Experts of a small language model.
Experts: 32 experts in each of 8 layers, 144 bilinear neurons an expert, 2 picks a token, a shared expert of 384 neurons.
Below are experts of layer 2 (counted from 0) of a mixture-of-experts language model. Rows are named router (the router's row for the expert), gate (a neuron's input weights, with its number), up (a neuron's input weights, with its number) and show model dimensions 320-351. Each number is 128 + 32 x the weight over its row's rms, rounded and kept within 0 to 255. Numbers have three digits each.
After each expert's rows: a language model's description of what the expert responds to. This comes from a sample of Wikipedia text that the model never trained on.

# expert 10
router:136125098108187078097110206146108091128134146108104136160093160087146102137092079115160161123100
gate0:145107147110169128112107127094171148141128147140147122192160081142093108123102098094138133152169
up0:152122097107147136159134110112083109109110086211185072134098133122134146135123136111190086123108
gate1:129131058185088100113090123126124128137102110131107120148115119078100117154102135129126138079093
up1:193158169098091119094134136063111160119103180109105086159159045158191114093079133082097101091142
What it handles: Year digits, Romance name starts. Final digit after 199/200/201 in years and dates, plus capital openings of Spanish or Catalan words like Pl(an), Pr(asad), Las.

# expert 21
router:097134114158136139124164122181103121176096138118080138107156124157170130136111080142050167144084
gate0:135178110097128058142151169142143116130113097138106156139165135167158129139106114101124138103096
up0:145136116149154170104131114138141108112174186114111090101144124140138224167089116095088124133159
gate1:079104116169114153206178092111135130120151121085125091146129125182075141126087097046220137133104
up1:176125146145162134163161160165113142143076134113145181110081150099169134080124165015130114097184
What it handles: Name-ending syllables. Final syllables of foreign personal and place names, often vowel endings like -o, -a, -ia, -ville, as in Juliano, Lida, Caprиolo.

# expert 18
router:155121096199095162149113054140131106126047133162075130172140123090061170083095127140191153100118
gate0:165170169100132139126103154127169131148082073130118169101165098172121102115106118082085118146113
up0:084119159127137155175093179178104129106094178091152114166130139114119124153085107115109133067049
gate1:141188142103129088102130174135074110085073144102096154116137131100102209088046092137129202152141
up1:163149119161130096113100134122088156116117167146121092125145121105093127112082072108121229107155
What it handles: Table spaces, place units. Spaces before numbers in table cells, plus geographic and unit words such as County, City, km, mi, °N in coordinates.

# expert 26
router:149171097041102147146141150095098124146107107150070137121134026083131211109096166177140156147174
gate0:157139155124144171129151131128166139091113128130112091170098141084136127196167070148124116141161
up0:162114106131135164130053098171108138088080087108148192145175139143086108145175085109165151154115
gate1:071137095087183079121076121121128158154125093176162166103154114127174097115092129125134091134146
up1:107144141124115153074123113108071215109141133150164079132170161118108080143154083133141105125132
What it handles: Second word fragments. Second piece of a word after a capital or short opening piece, e.g. ier in Fierce, re in Freight, y, ly, enty.

# expert 23
router:061128115190182135170131103111140196070116106102072118132104155115143082178157137147132160163156
gate0:131119145084154171131118126110140122096158100149177179164101078112166090110185136194077155190090
up0:159060170061090099207106169136156118120114139149104121137139098185160104039100162110141128151127
gate1:127151120160120153176179153169021127141155167157117119142152141165126127080130153144098127130081
up1:080145127056194115047056164062118109153152103091129154079121076100106131172106135187126113104174
What it handles: Name and place endings. Endings of surnames and place nouns plus naming nouns: ton, ley, son, field, Street, Park, John, Smith, coach, review.

# expert 4
router:142136147099127122142130155132102099161113174112195111100088087114138159109133130097156145118124
gate0:131138087104080111156094113070104108113153147142196059198102137130134129123103072151150136107152
up0:119163073055154157197123066079151163167143165109136078143168125100100130104146040137111125128137
gate1:101111148126077115126164120115082107098148102119153119114126113093127154095078025151116104120085
up1:155162104151063103115101162126078132143134140124125148135132120135192136206129052158155163118090
What it handles: Infobox colons, sentence openers. Colons after infobox field labels (Cost:, Opened:) plus sentence-initial The/In and lowercase single-letter word starts like s, p.

# expert 16
router:077078113124140111116194167164154160135115164072085130145101132087141088110105081140172149148192
gate0:093173139091175066153099124167151078074145077131163095140158158141091153181133147115214129196135
up0:104110086151135062090080175130099089093149136154146135110122118166104079180136123120100133078139
gate1:123152151136141198171108132083109091162146151120162159102190143089157156129082150164135114169131
up1:128111077123117096113138159182114158118158165155135106108115135150104087074157124142149096109088
What it handles: South Asian name pieces. Middle and final word pieces inside South Asian, Arabic or other non-English names, such as Gaur(av), Sukum(ar), Jadh(av), Khan.

# expert 24
router:130118129089105086159128155166167115134137171149175101139112160193109159107152133191085148164115
gate0:142067060118087131153094095129152083136167157149148133111157150104168100143100144162070157144079
up0:089113091119180086156162155117099133109133161196119154147126178129221097105109127211167164127079
gate1:143093107086047192180145115103125195086107151065133152126135099179161112136112094118187135110124
up1:167112157085134180169123114137165110118078095081129135158082076130078132087162113154114135131139
What it handles: Word-initial consonants. First letter or consonant cluster of a word split into pieces, often after an opening parenthesis or quote, as in (such, Songs, Spermatorrhea.

# expert 29
router:133176118154127129060137075116167115064098067176143109098080151159149126133103137180101091125170
gate0:106120116110087128123109110067083114124104161134160110206103212139084175144086133114135108128174
up0:151106088127129138115120109111143150108090118110125111055060055107147124148173121110096146114109
gate1:102141112125077100122097075151144096111141132138127082132167108158082085127131143180150138120066
up1:117125120157115139113145101176173127147098136151125177151127111099131137123096147149150169121224
What it handles: Abstract noun suffixes. Noun-forming endings and institutional nouns: ation, ity, ism, ment, ulture, government, education, Association, election.

# expert 30
router:144112130093123101189141131111112165141129111131161106132138144160077095059128095130156089163079
gate0:100180130098173082133185080125124084120105095127088154100088129110204114111105203093153120107111
up0:104124178136097120135094109151133099149085151131169176121102155150095139164073237114115115154137
gate1:132125144100099125094120151134134170156104229152189171122119156110166131150152132132112133136140
up1:128148133103138137136113202122098085061179114118160107138141126125099088153106135096088146121119
What it handles: Openers and month names. Opening parentheses and quotation marks before glosses or titles, month names in dates like 13 July 2012, and === headers.

# expert 1
router:157124191128122141090126204130143105116146165154121068066144156152125099142094104124156146207172
gate0:109167147107134111158143181147183082165104123134099196092143080181160158159116139137171113134111
up0:126148132144124145179144181109150108140074111154088129051125109141150128155140137111132135156134
gate1:129195139118102221171106124070119139065084085155106136139147129149107097081129175131129126160152
up1:148033105102174144075161122100164173141086113139159105144132109140140174166107086110151118110129
What it handles: Name-initial capital pieces. First word piece of a split capitalized name or word, often people or places, such as Ben(edykt), Kir(sopp), Ch(awkbazar), St.

# expert 8
router:070150131167136166190098092128150119126141176138146150171138175109133140195121165105135082141118
gate0:118078099106090144103147122120149140159093184163148139068130128123157151073135130067203069149146
up0:144087127120113099144142156107177117168087200119166150098149155092136139049156138132153112103136
gate1:136137141111147134069078089074141127139122127113083072166134098099135117180098102107177168103158
up1:116146130161146131110111104109151095143157132133092088172168129139086174155058057095137151112113
What it handles: Commas and passive markers. Commas after names, places and dates, plus was, by, dashes and semicolons that join clauses or list items.

# expert 28
router:117138140134142141142115157121140156128150098066117158148127082175175087140114143097122095124176
gate0:115121093053051141130142152145119109123145113189108124142099137148120113141142125135164081159121
up0:132177123150138107096114126076191072133166105137150080144116072145144099128079127125144133096144
gate1:105067086110159116165097159108055117167165085097067115077173088143080132125140127205094152118126
up1:099185140130083126152135154077159116132148140153178093158120152135193149100162108069136080098156
What it handles: Capital letter word starts. Single capital or short letter-group starting a word, often after a quote, such as H(okuriku), Sh(ut Up), L(ópez), and had.